From a checkpoint of a small mixture-of-experts model trained on Wikipedia: 96 squared leaky ReLU neurons an expert.
Below are experts of layer 2 (counted from 0) of a mixture-of-experts language model. Rows are named router (the router's row for the expert), up (a neuron's input weights, with its number), down (a neuron's output weights, with its number) and show model dimensions 0-127. Each number is 500 + 50 x the weight over its row's rms, rounded and kept within 0 to 999. Numbers have three digits each.
Before each expert's rows: a language model's description of what the expert responds to; "comes after" lists some tokens at least twice as common just before its tokens as in all text. This comes from a sample of Wikipedia text that the model never trained on. Tokens count by the router's weight.

# expert 34
Numbers, units and name pieces in sports match reports and statistics, such as 13-y-ard, play-off, Bol-ton, football, goal.
comes after: " |", "-y", "–1", " w", " Pre", " W"
router:560514477582479463523566520535448551462487499538516476518420521520595473444498407561532543538543400456530517514509527425493423473465581518570404538510499450570455474461572587609530549510503531518502469490563507485560422515485507502510442455523530448557480542571469436453512474504436529470425500447549521615521645485478481522561516493434486470508524414610509553498541477461426471590617
up0:573513481495525435506535492545461472432485524479473480400494488516487467479486504407496499553481519463614548556527574444554492460561453573514493423474443422435551560510567462422549450575445555438445421543575523451567554560535526489590520474451461426458541585477419534632484420571472563525598551507448474492548467493554488390540475496518423511530496533531552484414463480540547497491463
down0:563594487455431469451473458455419499484445503352455520485533537494463568488453492515444531505500548548520501534596502535399449530433506434607491565512550481427509445446514501536528572595601438556454437508440495538509519507576507511573504483480481478484430517463474541367522496516511562466501466426510570399554510528502535463501542413401481580486540502482488527492606540460495591547512

# expert 28
First pieces of words after articles or prepositions, mostly legal and political terms such as j-urisdiction, Att-orney, App-eals, law, investig.
comes after: " the", " a", " to", " and", " of", "'s"
router:514486483437419434505474563505499462525516498487474535495494554551435440540585548463497535495494457524558538508487498534481435531570557440499484444568507530531568386481485463582533541534471545452503527470505495540579476546415506581448398496436515552509561510540581466483619581424554534525586488602493514573561531401442441555538433555615399512501419501460523518577534484504450467577487
up0:607512529486432492426490537484616468475499641456531488561447496533502542444489479450485480434515561465537451552438458511590453562580497528500483482483466446574489475478473440400421418560526631444469510484488495572430499555563516510491502409450373523451529564427415485543465482432510486498488442447556541516552603508520554497499486497529523559462437489475426572528490539532452439481510
down0:541480529483536462538618488508507545524496475461547571445417574485485522563493572512440478478468457502542512463516497504486524393555459523514630519552458453444455517492545461504435542442423594503541491521532499490530502511547516573442604574595536431419553469576594564501475627547383500459487493538444606495502519512486490511472540606491445438490422536518412561521454462524486548498472

# expert 53
Digits or chunks of four-digit years after 19, 18 or 17, often in parentheses or date ranges, such as (1943), 1973–1988, 1887.
comes after: " (19", "–19", " 17", " 18", "19", " (18"
router:530553494455529469542450439440517567531539414469551549507491555594555452491490470479468629423460466472476521410526530393456465458482529518486530513511448596554545477525531568570529445546482421559484575557541474560414520505435562476505458561477534567474566475575501521551541541584506592446577495458461534569437465462513449469535362502479433586421522477527521479536484435455567520531510
up0:549499608527566397536500524559515450462485464589486442420594568483442502521554487452492490425432468514422440435534450452555474510514511540462507494486541563417483455534465455524490468511541524564489547539517487512511585500497463492584558457423442525487511491520420439479584377572470517524579417549515491534538557442605420550554411522543525510399483512488532551496541552433510609509539
down0:569561469510510482400518515559562492451470554579495497521468561421476554502534512488520580504515421452485573487430517510495473474404441549541457606552522405493490442452498485527477525530517455480505543478541524515517534545544544366489448617463444526484420490449493446484564501536539442478463515457459475579497564566556423350514533495544463424476526460419550547585498439396528481448436

# expert 17
Chinese, Japanese, Korean and Bengali byte tokens, and pipe and blank cells in election tables near Democratic, Conservative, Party.
comes after: " |", " ", "|", " Votes"
router:525496547397541492553516542421450592448553505474543509555570509564510455514534550571498536423478484488504556430521453519423453438470558428518410557466448495514447467509479491554514567428478503581499512569535436586406538530469521597535449530518549554469544451569505522554570568412548460552503533498502549457394446399407487483560447511529419454428395516531544464575528467489506500520487
up0:488438410538426512461459406517514462494438446600410486468447573471521422469562474485601525511509543561392495534439605540545471451525485407512460489544493495508493505487535450586413469541467594505478411500604449586534523581491421504492514524568459469546471429478497526495411535422519492577532541489506449480505480474458420515522438493600526448503529475439406538551518445471477502569495
down0:486434540500484468528460478488493546522453511494505320445589463506390586522529480456478603518462500437433458497561501517466458473472550516518528520488517482523523548495485468551561555559440514452463510470530402511525475402412393476507553377398520492484373507437402483517443456482448529502558546473458569404529472467548497451504563499482505484553582457583485552527507517517473578475498

# expert 41
Numbers and final decimal digits in sports result and statistics tables, such as 5.75 m, 58.85, and two-digit tokens like 50, 52, 42.
comes after: " |", ".5", ".4", ".7", ".2", ".9"
router:534488464460574560404460503524509540552549485466460550478489549487524572405532469544446516552463471482433538410489508512463550479452560539532463464517532440571411479523526499519545523445467354499431441459456513504483578492497430399603603480458538481515506492503458599572412582489435522430487530428561518403464489577498584488540435500481537475453565485582457439424554484545511473514460
up0:417478549530465570480481588454549492447461489487623495558546474509574458507507580585562487511493468426564475554456510482563490487560544405517432555420566499495526506397412546499418491542518540557471434557426487592632472500557547533549485466542536504469559501498455529548435542600520520541506461495510486420489414543494503434509500518508490507492543430531454421529515444574589545463591
down0:612552481490588490554403538467540539457538486562487497519427473473553484487523506556534436462469477532464563523444589562482576569526478603464479596559488482485486528466499508540658460487501453430468505386463524541534566523469508507525480582542493429513584541488562432503559438561547461489532481580500461520523504464557504544574487556580549519499452611438480464507409583495429463531458

# expert 50
Nouns and verbs about creative works in film, album and book articles, such as review, film, Production, published.
comes after: " the", "-", " film", " was", " The", " and"
router:459549486436468468467433511460525535468471497604534468418486542413442463530481547515422547565489490580565498489462481469530509457485513548571493566485569616464542590484407464493499532575507510466551492598456509492595474477526602471496517451479496556480443554530508360482559400534528580499502472457426483601570495574537451420452578476443483568451430451513522454497464478491508510465411
up0:522539478512496534548461464552505469354488559543474464464609556498557423507535494518478414523455508513525456539411607480415455539459528436481515536483541452465551474487447522480495539501499436561567550485554557470436433581579541509485462499450448427384465527474421423425470438406551495539471531499511507394543502483402523576569483472500507513447542525468436486541563548417529437443564
down0:477527573573474455500471492460546578408507467504501463507559584479423546610565517499437574528520489406552418552454489467511511534564528502530439574512620492532540511553532535448567431482481420499522505507534521479545484406500419511474573559412517478466486524458519560560536498422511474499467501501429488497578453425548504385510459559503486387552528452519425422453495432455592465523581

# expert 55
Diacritic letters in Polish, Czech, Hungarian and Japanese names, like Ś, ť, ő, plus pipes and zeros in football tables.
comes after: " 0", " K", " |", "ov", "k", "j"
router:477484482513539611431565548496569507507549472576520511545480552526543565433584520620491476570564464542429569482434516582470558495393552511503385469529494471540449534500526572543572558458564503551435382557612453540435508536551501544559498495574538472489550444576495516532509520483463420590469533518524523432593458514437591474498534490461504489508491474531523473550524592518518509466547
up0:416461473450509490478444477576572455487416462455536436500466562506432584461570565572499612442542477508483553543498512447513507535508574494485489471415536641461437549568508537526587535513494464486477504443466558552497472458528431486497473497529425453561519440476465574491477489598531548436571506518584503577571508432544542442512527546560541428505422416531476432434574485519538560536409
down0:516495514453499425495444497494495518540500495459508429493444422465525484503411481481525557530293559430457420487569409443421514566564512496501420471464494472510408576525503500519507477574493501542428487471404466544457511546500408454531568625490505504476568505434507504472510504403503553556496484530625464460451566472479483526502538554508560496458487424392492446533559539544445502486498

# expert 48
Word-initial stems awaiting a suffix, as in promot(ing), sett(led), mark, list, discover, meas(ures), rul(ing).
comes after: " the", " to", " a", " c", " trans", " and"
router:408547418506502455511473470508538567544565491538417470381445549408546447498429629437540525522461588479520516535513396511541458523468491560497478567510560509401481501372454466479490496459495521504535527390396544510521539443501491466446502526429513501543517555448495411536560448425433504514463545453518487639508540538512514535532501506613488411483545526501487565547499482481530523547462
up0:595482495456565533450504409446532519556539464542523527443478467487485437545488409451408494496525370446500460516426517461458442608583495559571401540429522480525533531421428491566523487419450488443542471521500540563505521462472459484531552407456447481538505389552454516561449521447459597479557495479484477459480538527576400458517512480508379493506481552462518449539541503571522491503596
down0:522468434566520508461495450485447474568465455500495459502552516510574474448418418521487511456513470430513516576575504501401437482515516477525424478497491458370508483480545419525566495436427476436617602515470518443487528585519550401543469515508527489548566485477559483454497523396420549539472561536565492624561558530577556420460506513552424470475483535581498473478483462413473480584531

# expert 54
Opening word fragments in scientific or math text with LaTeX, such as lim(it), dep(endent), sim, pol, che, beh(ave).
comes after: " the", "$", " a", " of", "\\", " and"
router:467510454525449496421477477490582449496561597480467431409452432534480463431489591441487508458586538561525498577371478521563461557531514469462515514548531534400462447517516541479454586481472518445466519480376608534598535465504467514528417506464535511447545515432473397522589498497504487520516506489539416525537451532533574579511502453625483478539509523424549542531544505494580552533517
up0:489432549435545443481492535507555537505464424528543493420453579549491478511432470483524488522525432483545554584498470597558579506524420489446584405501595512539500477419500546422432493553480442523530394475531472517517471473525460432543443556466475547566494581527424447464457482463457475529550518627518462552435579561469490504504474636541584461572539527469454538462561452441506482566539
down0:564595538492541588499475476412549471629510557437550506537484418543537530436449630499542506496465516503455437384418410488542555462534563454491540486492429478546503424493483534490492554439568473495562441525462483509440493474549473476447514556585470439478526428434512507502528541544503522523514424471446557550525525526448472570452413480575467472505486540486471528625484543619458493461422

# expert 22
Hyphens, colons and quotes in album track lists and personnel credits, plus music word pieces such as voc-als, 12-st-ring, 3:.
comes after: "\n", "\"", " –", " voc", " a", ";"
router:444481473512418473499533439489456547535526510594467518479482483549515504438566498458440545555465490475549380529430427567509470496528498513598439498488600545565585562419407553547461579522522478506516545560465518587555460477514491461512552478474567556535416588539536491449526488534472562457495489454411531507606505561511443448442623502538433557436486408517547465441488481586502503447435
up0:514483470504469466434509525485546556498504502542430451452515639551569425555488496523516499448508569516453448418483556485486498486439471442501526527521512479522443426448515456547546462399473485620424538512435498409466422549412596513455456572489556520585603490514504588420506508481520444517529573525515591436520598586488501463546469459456469523545472515452438418503447436547571424488484
down0:554377493459553571490461554568525504427519443523560438431431495444487520516459433529402461466552598532582523510544501519511473569447570589531607549446582522537516459535517433427482530475490572474502515563471590445530416408535480472413480531508538441503460532446479547499509536528481518427494491528457399507600427518597541481517522512467536412472424493523494529471550511493478444580442

# expert 13
Numbers, decimals, percentages and ± or − signs inside election tables with Votes, %, Party and Candidate columns, such as 23.3, −4.0.
comes after: " |", ".0", "9", " +", "6", "|"
router:570503496420491541466474542446530566533539478469491557572477495536531566518589489598431496461448480448505532439576522563473421495491520412515473501566428493542477424530552428500532611475448504428415556487426467510530518541464474514444383586455600594511495431554505611519557569381541511456489555482538485497450442510418533491586528513554471442503509498495523549564536464526425476485472
up0:574507515482532518430453543544458526512450493545612466441530543578555413562426441512505514537536544407458515467523462572541508582533472518554461412441468589525506568555451467500498505463544554569548449526597494425530539550409527472424473579437468486434480521470538621523460557435464491469533527557496510434516546437500487391446494428500514536490420523462550519425420470465543517603499
down0:435549481505498520497614551535435575442478370537586476379439503530546506536508490453523488426510567471496520443497529511588443432474486473430494610557460412526527523453396492588471534438513572534545492476579482435441528473489552546447536532560557493461569468430479409438509526515495536487477528508467443549533465497482518477491337544498614464477495571508510537532475521547521498514556

# expert 10
Nouns naming competitions and contests in sports and election articles and tables, such as season, election, club, medal, Votes, Apps.
comes after: " |", " the", "|", " World", "ular", "ronze"
router:591525481433573529423457532554534550530548543535497534477498544534539537462541585551437508522492463510544531442405519556513467455433551464579438466503561494532508460532509550523530572492472520573517536502474597553469520433561470475485525461498645579520470571464502627449392495448398465439425551496550532564398485554519580446505499474532509435457529537601507478484533440554434514501447
up3:547573488442468503492498482513610440526523513548526426523572446550449565473486583523536463597518526410494555570458493474488560429588593552498553603408526432447426435465533417583544496484504514491562539551518474523519517529448496515540467468501517518497519466502434485487457578439531540486538477540450431475429504499584539537486467524527398400574487596508478571401414434539537494565475
down3:500574483468536415536640488445522503501402503533444463532519467528442469560452491466477473533479507541470508495428597452531490527508530472491467553585498509423469574602528511521525458476448536645526505456418479442481493522493507458498484549583409621490589526493478575588478400529622498480495515403541540489571494459479534534547609584504453510481524568490492518528518515527501548553561

# expert 26
Common nouns and sentence ends after the, his or her in biographies and plots, such as office, party, politician, country.
comes after: " the", " his", " a", " her", "'s", " that"
router:554518496481599399560422575523540577498500521503474468437517524458512378488488535400475465504523527446535432474445491499596449572386564568550502520429539549526552482536493529582463532457492540556479523566442561475532461418522502503403543491400564522477480595484582500438483420446451480463492504407479486585461489577458489435494448490462485414427533478558546581529503501487543532530535
up3:540460486410466517498424428491566552507442445500539572479463502501424479477461513595519474397475430600496594470469472497473558527499492467511545449500497438571506454453566511450521469528426549503552546434445456453556441443477453586430417467469526556485459495435460521420485480521547465459560531487537543518491558444567567482498600404545541437444494586480557468483587548587484441599567
down3:539620522538495478456572580545405437513558503539541387509428445479516509590496555462577566451547525438508475451552495512473487428478537506483567540530514533474413490525469536459501467366416479502561418481554424436452437519532468466520426513465459513472588549497518501571509475393413408538485510533427468489440470553430478506492444510531490515494491506528501613436442493420489584453471

# expert 43
Structural tokens in infoboxes, lists and definition openings, such as table separator rows, is or was after a title, and PubMed: labels.
comes after: "\n", "-", "-b", " It", ")", ":"
router:445409482522457467480518482512532441484469555539523550488550475590558546544463519454544545508429572479373553487509442538473522501474498482447506549527561425418464509525454445438448415572488606487504472464468546547477553440507465503573535558586472464408487495410484521463506466477534410552479559529499556445455464482469587634457596460557547569477557499383435514502546446510529463429461
up0:560544519501594455479567571450446469570597587427451555562473517597526495405470524533503513544494471405471556479503554489585447497566483424448537519551494572533451462509567556593530486425483482522476492528454461543500421459457443516428478511568512440507541539531427425456448459469517429436422444449504517586545435526519586462412522548515469445478482426417511572507443521536545499537556
down0:501560533432455531506475509590513492498555448468460440430510554540525548539523405500563422589485514447478522463577466508527534514469483475446472523492551460569540496586425492485647440483454428586526461534557452499510536506554442457450422512414622507552457488533487567616458522450522473402495528525461462530483487462456455466568445507490425517522567592510496429465429484449531398449437